config = dict(
    hidden_size=320,
    n_experts=24,
    moe_layers=[1, 2, 3, 4, 5, 6, 7],
    num_attention_heads=5,
    head_dim=64,
    qk_norm=True,
    init_std_down=0.0,
)
Below are experts of layer 2 (counted from 0) of a mixture-of-experts language model. Rows are named router (the router's row for the expert), gate (a neuron's input weights, with its number), up (a neuron's input weights, with its number) and show model dimensions 160-239. Each number is 200 + 30 x the weight over its row's rms, rounded and kept within 0 to 999.
After each expert's rows: a language model's description of what the expert responds to. This comes from a sample of Wikipedia text that the model never trained on.

# expert 8
router,225,185,178,229,242,227,192,134,223,211,243,150,180,210,142,219,246,240,227,218,171,232,181,214,239,212,256,237,190,200,154,240,199,231,165,177,204,192,227,212,158,231,197,195,197,132,175,244,274,240,179,209,222,228,193,165,203,191,230,271,190,161,170,228,195,165,191,157,203,166,222,238,209,222,153,177,227,233,207,147
gate0,189,208,261,194,219,198,229,148,162,191,210,184,201,175,240,190,186,225,191,245,227,217,224,290,143,229,180,146,158,194,136,157,230,213,154,264,249,218,178,174,210,202,204,192,220,186,196,174,139,203,195,223,158,185,176,146,162,181,232,201,194,168,215,201,205,204,228,183,233,229,198,229,218,150,196,148,201,213,153,179
up0,193,201,164,227,182,234,198,220,144,204,185,162,245,151,228,251,266,188,161,231,265,177,160,185,173,177,186,206,133,178,175,196,193,199,238,134,203,248,176,205,212,205,185,167,136,191,184,237,228,193,184,188,194,199,206,149,178,172,208,245,220,226,203,236,178,168,235,189,160,175,207,227,197,192,186,212,261,173,199,200
gate1,202,223,196,213,231,210,221,205,148,197,264,146,158,233,236,177,172,259,190,224,235,173,245,205,172,205,218,167,205,240,171,226,227,194,198,214,218,220,199,257,188,188,218,223,165,176,169,212,141,225,160,184,204,173,158,241,171,202,219,177,168,191,247,129,198,196,290,192,183,211,198,213,155,136,195,244,169,223,170,167
up1,182,203,194,252,212,220,181,186,195,200,204,222,177,210,209,199,217,198,158,203,138,262,239,178,144,165,200,202,202,207,157,199,220,217,194,216,231,174,213,203,183,252,167,176,200,181,229,110,195,202,194,212,190,138,207,155,160,137,217,147,183,177,155,189,157,193,201,234,195,202,198,203,207,164,202,201,195,192,209,241
gate2,184,232,212,219,178,242,218,289,227,251,194,184,264,200,247,214,191,237,249,201,229,122,203,181,226,223,151,225,275,213,173,167,166,187,164,199,210,263,168,185,192,209,191,211,226,171,136,208,167,206,200,197,199,204,180,163,209,189,263,231,197,167,231,201,185,187,165,173,192,173,226,215,227,210,177,254,178,188,210,193
up2,225,178,192,197,218,227,201,191,266,189,287,168,224,218,198,233,210,190,249,165,215,203,135,190,209,172,218,160,217,193,224,158,197,198,233,218,209,225,231,220,131,226,217,204,193,134,207,179,225,171,166,214,208,168,189,244,210,222,201,203,213,201,182,151,165,224,258,172,233,201,215,214,202,240,174,276,199,157,195,170
gate3,209,193,204,194,170,224,264,213,169,174,232,228,231,201,187,183,182,210,190,226,195,212,193,211,190,231,205,182,220,210,254,224,249,206,231,190,244,202,191,223,189,177,215,192,182,167,213,195,223,221,213,254,247,190,157,201,194,137,201,187,145,237,177,229,175,181,150,233,179,184,166,215,203,232,187,170,229,174,217,227
up3,147,210,222,229,260,204,189,224,230,262,206,220,185,215,224,160,202,173,219,242,212,170,188,164,230,166,218,211,235,191,168,183,242,205,156,171,190,171,130,197,231,256,229,191,160,152,214,188,172,160,156,146,168,214,228,257,234,189,203,174,196,203,226,190,230,214,227,238,151,193,170,160,184,196,250,217,175,192,242,217
gate4,191,213,159,167,156,171,192,178,169,206,181,237,166,180,203,225,258,256,158,208,231,168,247,211,166,201,192,195,192,198,188,200,203,158,189,198,202,219,226,147,167,194,223,233,220,222,231,159,186,202,190,188,212,241,169,217,200,175,203,189,219,172,214,264,180,153,194,175,175,194,243,203,186,206,225,207,252,211,149,180
up4,158,240,209,193,195,210,191,185,178,257,208,202,231,169,242,160,166,216,230,189,198,182,211,137,208,195,215,262,229,197,190,208,157,164,203,206,211,210,212,183,207,188,158,178,227,245,212,208,226,189,210,172,134,143,177,263,211,239,240,155,203,232,204,187,237,252,251,195,245,202,183,185,254,191,235,209,196,162,248,220
gate5,201,195,186,158,190,211,145,203,236,241,204,198,230,219,217,155,207,201,239,176,176,162,201,218,240,219,209,207,245,183,188,223,247,215,208,230,158,169,186,258,178,235,171,181,206,188,153,199,189,195,235,239,258,198,231,196,233,172,160,194,253,180,231,186,199,218,217,203,170,203,151,213,217,172,103,190,179,205,243,202
up5,207,237,189,169,229,203,190,248,198,246,232,203,177,187,138,164,257,228,139,238,187,172,223,190,216,145,203,255,183,204,180,195,208,144,196,230,198,181,174,154,156,243,245,211,229,215,170,213,175,186,222,177,245,231,252,198,202,200,157,225,233,198,202,239,279,210,235,201,158,193,197,202,153,172,191,226,185,206,219,217
What it handles: Apostrophes and foreign syllables. Possessive apostrophes and minute marks like Kessler's, Eyre's, 66', plus syllables such as un, ian, ub in foreign names and Thai text.

# expert 3
router,250,259,197,155,208,242,256,199,184,199,219,258,224,150,155,198,184,260,171,227,197,225,269,258,188,196,224,211,198,249,104,169,257,181,212,215,163,218,232,231,222,170,184,232,199,167,215,185,206,154,226,168,246,174,187,197,264,230,225,167,216,224,157,205,211,221,199,222,246,151,148,176,234,198,277,177,187,252,181,194
gate0,176,164,163,194,163,162,240,173,214,149,192,202,232,208,114,184,172,188,199,233,204,191,176,212,192,168,227,212,207,180,162,207,242,180,174,197,167,221,219,172,202,154,253,174,184,238,203,190,183,163,224,217,188,144,152,206,203,167,193,208,215,211,204,212,219,219,205,195,217,227,156,182,151,195,191,185,169,161,218,134
up0,235,171,139,189,172,235,191,174,183,212,194,242,179,168,245,203,201,222,221,210,206,219,192,210,224,190,198,183,187,248,188,196,222,216,213,209,237,222,210,248,281,167,238,225,248,219,223,182,159,214,213,192,186,184,205,201,208,175,173,195,230,210,183,188,181,272,198,246,210,189,208,166,126,246,233,182,212,182,123,214
gate1,269,212,168,177,189,225,200,212,162,227,240,244,269,239,219,203,210,200,216,136,187,182,210,160,258,246,229,200,145,182,184,229,218,199,228,197,258,214,149,224,171,184,221,236,191,210,221,228,188,271,217,193,162,167,224,174,257,184,210,216,210,204,181,158,218,179,182,185,201,213,202,191,204,214,226,142,198,175,201,190
up1,238,219,211,227,237,146,231,142,207,261,197,182,184,195,172,211,213,214,154,236,257,217,219,204,166,218,237,189,253,164,191,209,143,205,241,265,154,181,181,171,201,163,183,186,258,193,219,233,207,149,211,206,199,189,259,238,194,208,221,206,158,211,233,225,221,268,228,200,203,220,220,202,231,172,201,234,234,215,182,153
gate2,174,200,217,205,180,168,211,180,237,167,164,196,228,197,206,178,221,140,186,210,215,193,229,162,162,223,196,196,222,200,208,185,172,171,161,181,160,254,228,178,223,211,229,199,198,215,241,211,189,178,206,194,233,175,215,249,228,144,210,191,223,222,183,174,124,212,200,184,224,154,149,253,217,182,174,228,165,254,164,139
up2,179,224,197,209,202,206,213,198,212,248,221,176,227,184,212,197,176,252,158,221,182,161,207,199,221,235,208,204,149,170,188,188,212,216,174,184,183,172,249,186,190,207,210,172,231,145,242,203,240,236,203,205,202,158,236,186,183,221,235,170,204,278,230,161,209,181,165,164,186,202,265,208,167,198,213,143,144,215,209,144
gate3,188,228,237,157,209,205,235,202,177,241,237,211,201,195,227,225,186,172,197,212,204,212,208,238,241,178,202,202,175,203,171,175,248,256,214,261,172,278,189,151,260,275,197,174,229,196,196,206,163,228,159,230,200,177,236,176,188,234,242,189,159,184,166,219,233,213,220,158,162,164,202,171,165,229,195,219,189,253,221,214
up3,199,141,188,197,209,221,167,225,163,195,167,197,207,214,210,183,232,172,187,216,208,206,196,237,216,193,147,162,188,233,196,238,194,192,231,224,256,190,197,160,178,217,192,180,212,209,179,226,202,236,156,215,151,188,188,238,234,179,227,252,206,243,179,248,166,149,232,171,257,186,231,155,174,255,197,207,237,212,189,212
gate4,164,209,173,169,192,174,218,161,251,204,257,220,211,201,243,201,198,260,231,204,233,215,153,205,190,153,198,167,192,175,196,186,234,182,168,241,190,198,192,197,180,181,145,200,210,210,203,233,184,157,188,247,132,212,211,149,196,201,226,220,212,172,196,230,153,200,222,212,226,197,143,185,209,178,200,243,195,257,222,213
up4,185,190,178,184,206,229,204,237,210,170,214,240,178,149,217,189,190,209,178,210,183,221,194,194,180,221,233,201,224,223,207,190,178,192,197,256,250,163,200,149,227,230,238,195,178,188,183,184,176,214,193,214,202,199,217,260,177,205,234,201,227,217,265,221,208,179,189,219,239,249,209,210,209,256,181,180,174,169,220,137
gate5,192,202,222,244,183,220,179,199,163,259,206,222,170,217,201,205,138,214,264,223,226,202,165,236,233,226,197,177,221,244,251,194,225,174,190,220,177,156,237,160,209,205,195,192,203,241,193,216,257,177,229,170,214,172,175,206,173,184,214,199,224,230,167,169,194,197,195,208,258,205,194,203,174,192,151,246,193,237,203,191
up5,225,162,184,180,162,173,214,164,229,205,218,192,180,200,171,220,170,146,227,211,227,164,168,208,134,193,191,274,192,175,182,174,182,223,153,184,145,229,257,171,161,241,170,199,168,151,239,130,178,230,223,191,159,231,264,227,224,217,143,102,235,194,220,237,143,226,171,187,193,249,222,151,153,178,145,200,196,210,149,200
What it handles: By and noun suffixes. Preposition by, especially in credit lists such as Story by, Written by, plus noun endings ing, ation, ement, ition.

# expert 9
router,203,181,228,240,171,258,186,172,213,219,186,216,204,178,232,244,197,239,164,190,262,140,206,207,162,208,147,153,244,242,187,196,242,254,193,220,120,206,165,239,224,203,185,151,158,219,198,218,153,200,180,243,161,214,200,201,217,203,197,167,211,241,131,249,203,209,240,197,217,215,168,221,181,179,136,220,217,174,215,253
gate1,184,162,178,216,211,164,140,202,183,175,206,202,216,255,233,145,189,230,214,155,188,195,171,143,215,179,182,175,174,205,161,174,210,184,222,163,235,168,135,192,215,185,181,189,170,271,152,206,200,224,195,189,182,226,193,186,117,161,223,193,248,212,222,174,197,211,210,166,192,191,240,173,183,226,161,226,186,169,264,178
up1,182,210,243,214,150,235,225,179,229,190,211,230,198,227,196,236,184,236,183,202,172,130,185,289,224,211,202,269,227,226,140,194,240,210,193,210,220,177,198,185,207,191,166,206,166,167,240,231,198,154,169,213,242,167,233,234,190,247,197,221,141,199,162,226,288,188,151,229,199,161,152,256,254,181,200,232,167,175,178,232
gate2,201,201,210,265,198,171,254,224,219,251,138,196,191,210,188,188,246,171,191,202,174,150,187,172,188,182,176,221,201,220,191,216,192,185,211,149,185,212,197,195,166,216,180,234,155,229,218,240,203,219,169,172,199,190,271,237,222,206,100,176,208,210,220,209,206,210,226,183,202,205,215,159,231,216,196,224,192,187,225,84
up2,176,154,158,159,217,237,170,184,129,169,182,207,222,168,181,197,205,208,159,140,184,225,209,216,188,237,229,268,214,222,177,208,230,167,202,210,153,171,172,180,165,184,203,197,171,218,181,241,228,210,205,159,190,211,154,204,188,177,213,201,244,154,231,200,194,207,212,231,192,216,166,248,225,157,228,183,241,199,219,218
gate3,213,193,160,187,217,181,193,198,233,183,212,196,207,207,213,220,213,183,227,217,212,160,188,194,194,145,209,219,230,212,187,178,193,171,230,207,218,178,220,188,180,195,175,162,162,193,201,183,174,221,201,163,165,181,138,165,198,182,238,219,185,197,210,203,206,219,170,177,214,182,147,210,171,195,198,174,210,168,189,176
up3,153,187,185,186,220,189,220,181,197,204,160,221,178,195,183,260,256,209,187,199,192,252,192,140,204,185,247,212,151,154,175,215,192,235,200,217,200,205,189,162,235,193,244,189,187,130,180,231,184,182,192,252,251,150,155,183,191,270,186,239,161,243,171,187,237,195,201,149,184,166,202,208,243,211,190,178,243,186,191,210
gate4,182,190,244,208,154,258,175,180,208,208,245,228,169,236,154,253,209,175,200,194,131,174,208,205,175,182,219,177,195,231,222,229,199,214,117,229,219,182,202,186,191,186,162,224,179,193,234,190,219,225,157,233,231,223,195,177,185,188,130,255,163,184,194,203,199,239,212,173,245,183,172,191,165,223,167,147,202,174,217,208
up4,202,166,236,174,203,193,211,201,185,140,204,273,229,233,169,230,180,225,168,201,203,169,166,210,163,166,186,166,190,151,221,217,185,208,176,227,163,185,162,244,213,197,179,175,152,178,218,178,177,249,200,202,235,220,212,183,164,182,233,240,211,211,206,169,173,169,234,200,172,262,180,142,191,206,205,185,238,190,190,191
gate5,189,142,183,170,207,205,244,179,177,170,198,208,196,194,190,240,222,223,224,144,150,218,180,186,213,201,200,202,199,238,216,216,182,184,188,213,248,176,187,163,240,157,168,215,193,119,188,206,220,247,235,207,165,213,248,143,179,159,207,276,216,196,185,195,209,182,186,178,210,201,139,197,187,203,179,195,199,235,165,155
up5,187,197,195,214,225,224,270,220,250,215,254,173,199,152,249,166,228,157,145,160,219,220,248,177,138,199,217,163,157,211,164,211,182,134,188,158,236,178,205,183,208,200,159,189,199,232,180,199,214,208,200,236,179,250,171,202,215,143,155,189,249,221,176,132,225,230,171,192,193,201,191,232,163,194,168,156,206,191,202,175
gate6,174,207,191,226,214,203,178,192,227,297,187,216,187,145,223,196,207,237,236,193,192,164,228,222,203,209,224,236,225,211,241,182,151,240,205,208,154,172,162,202,204,153,185,232,162,216,192,159,225,197,224,244,173,222,206,209,199,190,213,194,180,227,176,234,194,204,169,200,229,189,240,194,196,208,223,244,176,221,187,217
up6,174,233,187,250,164,166,241,188,184,224,245,213,212,180,218,197,217,167,171,232,205,125,232,201,207,204,157,186,235,125,223,187,174,230,200,223,207,187,157,178,200,149,239,235,191,182,183,166,237,225,250,188,246,252,224,225,241,185,184,223,222,135,196,257,179,168,219,192,186,252,251,191,187,181,214,209,213,206,235,210
What it handles: Initial f and quotes. Word-initial f in words like filled, failure, fifth, far, plus opening quote marks, I, and auxiliaries has, have, had.

# expert 11
router,221,221,208,193,213,172,200,215,208,207,169,172,246,211,215,197,218,157,178,202,146,215,231,212,182,197,229,198,158,225,163,168,190,196,236,209,185,175,221,171,228,225,214,161,172,179,187,196,199,208,169,203,253,201,191,190,170,220,218,210,235,191,127,172,179,191,149,247,226,162,252,175,208,225,252,171,182,165,242,161
gate0,254,208,250,213,197,239,213,198,206,231,219,198,202,145,160,159,187,209,214,212,159,218,183,218,203,154,212,201,172,156,178,183,177,185,197,191,183,192,143,176,193,189,198,235,186,184,213,192,228,214,204,229,192,168,172,249,192,222,172,230,259,198,208,198,253,273,221,220,175,193,134,193,198,164,216,229,219,205,253,205
up0,217,202,199,212,181,207,192,215,198,157,134,202,212,165,197,179,235,220,228,191,135,221,232,166,259,213,219,188,175,214,189,221,186,193,194,210,165,212,202,189,216,218,217,157,213,175,237,244,173,234,125,237,153,142,231,271,175,196,201,194,237,135,207,216,229,203,150,228,214,186,188,215,173,206,211,246,208,220,266,261
gate1,208,191,219,197,211,211,191,171,227,233,196,241,205,262,126,225,170,191,172,253,215,196,222,165,212,198,183,203,207,219,215,247,229,189,160,198,165,212,176,178,247,193,161,159,201,162,276,211,207,218,212,177,136,159,166,226,208,203,217,194,238,185,211,195,182,231,199,201,223,175,224,188,167,248,244,189,197,202,213,191
up1,181,201,209,229,248,177,177,256,190,188,229,197,250,204,220,109,235,184,224,206,214,252,188,231,222,216,220,236,220,232,166,222,205,204,221,179,208,249,254,190,207,215,185,197,176,212,232,163,243,121,195,213,209,181,185,165,226,216,193,169,227,236,184,197,211,197,149,219,162,165,138,204,185,195,180,193,219,202,180,203
gate2,163,207,221,201,205,189,192,219,232,187,258,203,199,154,244,203,230,226,156,267,209,206,159,157,204,241,185,221,196,170,242,179,195,175,177,215,194,161,284,187,202,209,191,221,183,202,254,180,163,160,220,180,212,220,221,191,203,164,218,197,113,212,174,195,179,231,210,207,244,203,235,231,173,176,225,163,204,183,183,201
up2,193,201,229,195,192,226,217,172,200,208,174,236,236,218,203,205,195,189,179,153,180,164,221,270,224,184,180,203,191,242,185,161,224,237,196,181,208,232,144,185,213,166,231,204,200,180,184,146,214,191,140,201,232,232,209,204,180,210,210,213,253,194,240,217,207,196,190,229,185,228,153,214,201,200,202,159,222,188,194,199
gate3,193,228,171,216,234,219,236,217,152,142,233,231,167,217,215,226,222,204,200,211,227,195,240,214,186,245,254,237,217,196,201,155,186,255,179,205,196,194,226,194,131,131,231,200,168,186,224,178,184,175,183,262,171,116,201,190,187,276,192,234,181,242,174,178,195,173,232,232,222,192,203,205,201,155,219,178,161,158,237,256
up3,193,228,172,204,168,191,222,196,205,197,205,194,215,186,159,213,182,203,223,173,224,222,126,186,184,202,205,176,192,208,180,208,221,105,231,130,196,182,158,249,169,213,250,182,162,216,237,209,207,228,168,187,181,233,149,185,188,189,185,223,214,234,196,185,251,256,173,213,246,223,152,221,213,198,211,180,216,212,184,177
gate4,166,193,189,177,164,173,230,206,202,252,129,202,151,172,169,202,195,175,206,164,180,155,221,227,181,192,247,214,202,187,186,209,194,217,124,166,249,177,235,219,220,197,249,222,184,200,182,173,244,251,178,162,220,210,212,196,269,227,213,144,175,173,227,218,156,273,153,208,196,191,176,229,228,199,212,180,231,160,210,261
up4,176,196,187,233,167,166,168,263,203,208,192,187,195,199,203,143,221,277,258,215,222,156,192,231,164,237,163,130,234,214,160,158,215,191,275,207,217,170,225,154,154,165,162,261,200,166,170,232,195,189,196,184,223,275,193,203,228,184,178,175,206,175,192,208,250,187,227,186,175,207,148,255,166,257,208,247,198,198,185,254
gate5,210,213,222,185,231,208,221,180,211,190,232,204,229,263,151,284,229,219,136,157,198,152,198,221,204,170,172,209,206,196,182,278,173,223,204,145,244,222,201,244,188,162,178,196,198,207,191,198,159,240,227,224,134,160,183,203,208,218,212,148,205,215,217,151,204,176,230,161,169,191,195,196,210,214,205,170,183,191,95,193
up5,258,226,166,153,194,200,189,153,237,204,219,184,181,212,246,182,182,179,187,164,183,241,202,155,220,178,208,214,235,257,237,214,165,250,186,225,237,196,223,172,243,215,207,208,227,174,247,252,191,207,174,177,240,163,163,189,235,131,179,189,220,162,208,160,187,180,164,173,148,201,243,180,167,203,229,225,232,188,219,163
What it handles: Conjunction and. Mainly the conjunction and, also or, but, other in lists, plus pieces like ib in Maribor, ure, iz.

# expert 15
router,190,240,207,187,146,180,192,139,168,166,189,266,163,239,158,163,193,179,227,170,182,156,225,190,237,217,161,172,152,193,226,229,198,181,161,146,195,185,262,240,217,195,208,178,241,200,185,199,278,185,225,227,237,164,149,200,181,230,182,148,205,206,250,235,234,226,173,197,145,174,204,246,207,187,188,217,207,164,222,202
gate1,261,208,180,230,207,219,154,171,201,209,236,230,174,171,189,185,201,193,128,198,154,219,208,239,197,155,186,228,234,203,171,241,175,208,178,214,224,221,188,193,189,168,186,189,238,235,201,180,165,223,247,167,190,198,231,190,212,182,201,197,197,239,199,137,198,215,162,242,229,216,189,188,188,180,230,210,244,210,228,224
up1,162,175,178,222,213,209,169,231,168,211,194,192,156,288,228,222,224,193,174,162,167,202,210,194,179,207,241,208,177,186,174,183,193,251,126,221,232,217,211,223,201,240,203,221,273,201,198,191,173,236,192,223,224,194,220,238,199,194,163,173,157,227,193,227,207,243,207,190,157,213,253,214,244,201,211,240,186,246,222,161
gate2,213,159,214,202,228,189,256,151,175,186,198,230,149,195,177,206,186,244,235,186,240,261,219,182,197,235,260,204,205,244,140,219,156,238,189,210,198,179,215,191,166,153,196,245,210,207,212,201,195,235,167,183,238,198,177,229,182,231,249,161,196,228,160,211,166,175,196,229,184,217,222,174,164,192,213,210,226,194,189,217
up2,151,198,256,221,223,165,193,152,210,184,217,165,181,259,155,192,237,216,176,193,212,184,247,234,194,215,195,235,224,161,178,164,248,205,211,147,268,149,211,240,172,172,208,197,209,237,184,200,178,193,195,227,131,227,217,198,221,211,215,154,165,240,162,211,199,220,205,301,264,210,220,211,218,274,222,197,216,189,182,223
gate3,220,202,233,192,186,193,214,244,211,216,247,143,177,233,175,189,168,223,175,199,188,209,221,242,175,194,211,223,167,201,167,217,173,207,233,229,190,222,191,213,187,217,165,202,213,207,203,214,124,189,222,176,173,182,176,171,202,214,217,187,220,207,153,206,193,203,169,164,184,140,230,204,206,212,233,222,184,197,159,213
up3,145,183,204,172,170,202,182,258,150,197,253,202,205,179,211,174,244,239,194,177,205,202,165,229,221,149,197,185,169,219,252,204,172,156,208,192,179,208,239,232,223,198,173,157,180,171,245,216,227,202,215,191,232,151,246,168,225,152,230,192,189,189,252,178,127,205,216,186,209,211,238,175,176,243,253,206,184,194,211,193
gate4,182,229,136,141,233,218,206,219,179,200,193,242,242,204,202,215,206,238,220,163,212,251,224,185,223,230,167,210,182,208,169,169,204,200,144,215,196,216,165,193,179,188,204,203,242,182,179,179,203,204,204,237,176,147,175,219,188,205,196,169,192,229,214,127,258,199,190,211,246,196,173,209,214,208,239,185,207,174,160,193
up4,187,169,244,231,209,225,149,175,206,195,225,204,185,151,207,213,155,195,215,135,198,260,178,248,226,217,170,264,152,235,174,149,190,201,233,166,158,155,187,211,182,248,188,221,176,198,125,248,229,208,192,184,222,181,184,198,195,198,188,205,160,235,231,209,181,217,158,192,176,220,215,216,196,204,204,220,189,204,217,171
gate5,232,166,179,193,226,192,209,209,209,208,247,152,218,240,174,180,208,193,188,147,186,191,190,207,231,228,215,174,169,144,167,189,150,202,159,240,201,202,213,229,206,217,151,212,182,206,194,214,183,194,183,219,191,232,178,224,257,217,200,215,182,148,164,176,216,195,236,200,159,170,227,199,196,182,246,225,216,230,142,120
up5,199,180,274,129,126,194,201,167,163,220,190,228,209,209,231,198,141,211,134,242,192,178,213,210,213,202,201,206,183,231,225,189,225,198,162,176,178,224,222,204,216,221,266,198,202,166,154,185,230,196,210,208,221,212,220,180,158,133,251,212,184,213,179,228,218,189,206,186,244,163,179,231,185,231,239,151,226,216,230,173
gate6,185,189,156,191,168,171,195,218,190,258,276,251,217,213,210,161,168,201,162,183,175,159,218,142,186,197,161,221,192,188,213,193,195,192,199,169,191,182,208,162,177,165,211,272,245,192,190,200,198,178,207,187,183,209,190,198,196,180,273,203,238,200,182,206,222,202,160,207,168,225,189,202,216,160,174,167,194,191,120,150
up6,203,200,212,212,240,215,190,164,248,238,229,180,224,265,199,194,170,197,178,201,223,202,271,266,175,290,160,216,189,248,254,198,155,226,213,174,238,263,170,174,179,190,172,236,212,250,150,172,254,245,152,192,209,181,226,256,178,200,179,199,206,206,212,197,251,220,187,187,151,210,191,192,208,205,180,195,153,135,227,163
What it handles: il and od pieces. Word-internal il in names like Emanoil, Teofilatto, od in lodgings, capital G, plus modals can, may and TV.

# expert 7
router,232,128,238,205,152,272,243,230,233,192,232,225,208,201,128,200,219,192,185,149,175,202,214,174,219,233,158,239,245,180,246,220,161,193,219,177,232,251,225,195,184,193,162,151,181,177,182,190,231,222,184,235,245,193,156,180,183,127,218,198,197,181,169,148,235,203,176,161,189,146,198,198,172,223,235,160,226,242,185,219
gate1,216,219,240,210,225,142,179,201,206,184,171,182,190,186,209,226,174,220,264,254,220,180,198,225,240,177,199,214,209,213,230,194,228,221,203,178,232,197,197,168,209,216,202,222,149,184,194,205,140,145,209,164,184,155,173,175,180,230,216,189,166,222,170,221,233,157,149,121,213,195,209,187,157,186,226,201,200,230,206,264
up1,216,140,167,192,178,264,188,195,234,262,200,242,211,163,182,180,202,176,205,209,199,192,162,198,162,253,184,160,237,186,181,184,246,185,244,259,219,174,217,167,159,180,240,228,186,207,143,199,189,169,225,218,201,206,208,175,237,155,174,222,210,196,174,252,229,272,212,202,146,190,163,175,160,223,216,211,250,201,138,197
gate2,216,217,182,219,187,172,179,138,231,207,194,187,253,242,192,210,191,200,184,194,163,168,224,206,221,190,203,233,160,181,175,176,197,236,149,236,258,170,189,220,169,215,196,185,198,239,147,239,196,237,168,184,205,191,201,150,164,245,165,220,251,177,223,217,166,184,202,178,106,156,132,190,183,242,132,239,188,117,190,194
up2,221,170,197,208,150,225,226,219,181,170,204,205,185,186,210,184,186,184,230,159,201,198,209,162,217,203,192,240,196,181,174,184,228,187,243,248,170,199,240,214,180,196,180,175,214,185,167,144,256,191,241,220,244,190,225,211,147,204,259,200,189,178,182,187,198,223,204,230,178,183,151,202,201,218,257,250,195,232,206,149
gate3,194,186,222,223,217,203,190,287,198,213,200,184,254,289,241,224,178,183,178,187,165,176,211,178,236,162,197,148,186,222,249,207,232,195,221,165,229,203,186,176,227,224,212,220,203,223,221,203,229,208,186,187,171,201,229,235,198,179,268,199,177,190,181,232,233,172,196,212,175,201,193,205,167,160,217,183,232,161,226,201
up3,175,153,247,238,210,148,132,185,179,202,215,204,193,148,187,227,206,251,241,195,165,152,194,194,161,205,264,216,186,190,187,215,220,188,220,173,227,187,183,239,207,207,201,127,185,218,218,233,217,219,224,201,142,189,239,186,119,212,182,221,173,251,213,171,190,193,165,152,188,197,205,221,167,204,132,227,139,251,231,230
gate4,147,213,238,152,262,196,179,191,180,239,224,239,215,207,136,213,207,208,215,222,217,194,169,198,247,246,157,195,217,171,225,229,227,171,184,253,194,141,182,190,197,187,165,190,161,155,155,198,139,158,201,201,222,205,204,191,208,165,225,216,230,204,187,198,188,185,173,175,240,212,201,181,183,217,197,231,149,228,244,193
up4,185,189,212,190,158,227,207,231,189,205,200,259,139,203,202,182,229,193,245,155,228,237,209,203,190,191,195,188,185,138,193,163,165,207,205,253,198,183,175,143,208,242,177,180,196,233,179,170,202,190,217,255,252,181,159,213,195,231,203,232,204,266,191,180,212,162,215,186,215,169,192,212,207,123,203,193,160,195,224,214
gate5,213,256,206,189,180,204,182,204,189,192,153,232,210,247,190,200,223,191,183,170,177,216,282,249,183,205,155,186,174,262,201,202,177,210,172,222,269,223,246,173,187,170,192,231,215,216,194,173,137,188,179,198,171,200,154,216,183,171,188,206,201,239,201,207,291,192,163,300,178,174,213,249,175,181,285,241,205,192,199,228
up5,226,240,148,207,145,245,222,181,195,159,170,199,217,231,174,233,191,210,177,192,212,235,192,230,182,99,187,189,188,239,208,160,220,230,192,217,213,250,220,193,200,162,227,224,244,249,183,148,192,155,191,216,218,193,155,207,184,133,159,156,194,212,169,197,273,200,216,188,162,207,249,189,219,170,178,216,169,158,196,187
gate6,259,188,194,198,213,196,239,243,201,207,194,206,187,182,188,248,176,166,207,221,208,241,207,218,210,208,233,125,176,199,226,190,213,174,209,204,220,210,222,223,226,169,209,169,211,234,211,210,189,248,290,182,278,187,147,215,227,172,182,243,247,212,170,242,235,213,206,155,214,191,184,205,220,191,188,224,187,247,257,237
up6,259,188,233,194,240,205,233,221,250,194,163,233,148,197,212,193,187,224,236,205,168,225,162,220,175,180,182,177,213,216,253,209,176,184,262,178,204,177,207,201,163,217,238,181,185,202,132,217,136,237,213,171,226,211,181,147,206,227,239,192,197,196,223,155,152,239,140,184,211,181,227,210,238,190,227,161,132,198,158,182
What it handles: Capital-N pieces, names. Word pieces inside proper names and abbreviations, like he in Fahrenheit and Oppenheimer, av in Javanese, and capital N or R pieces.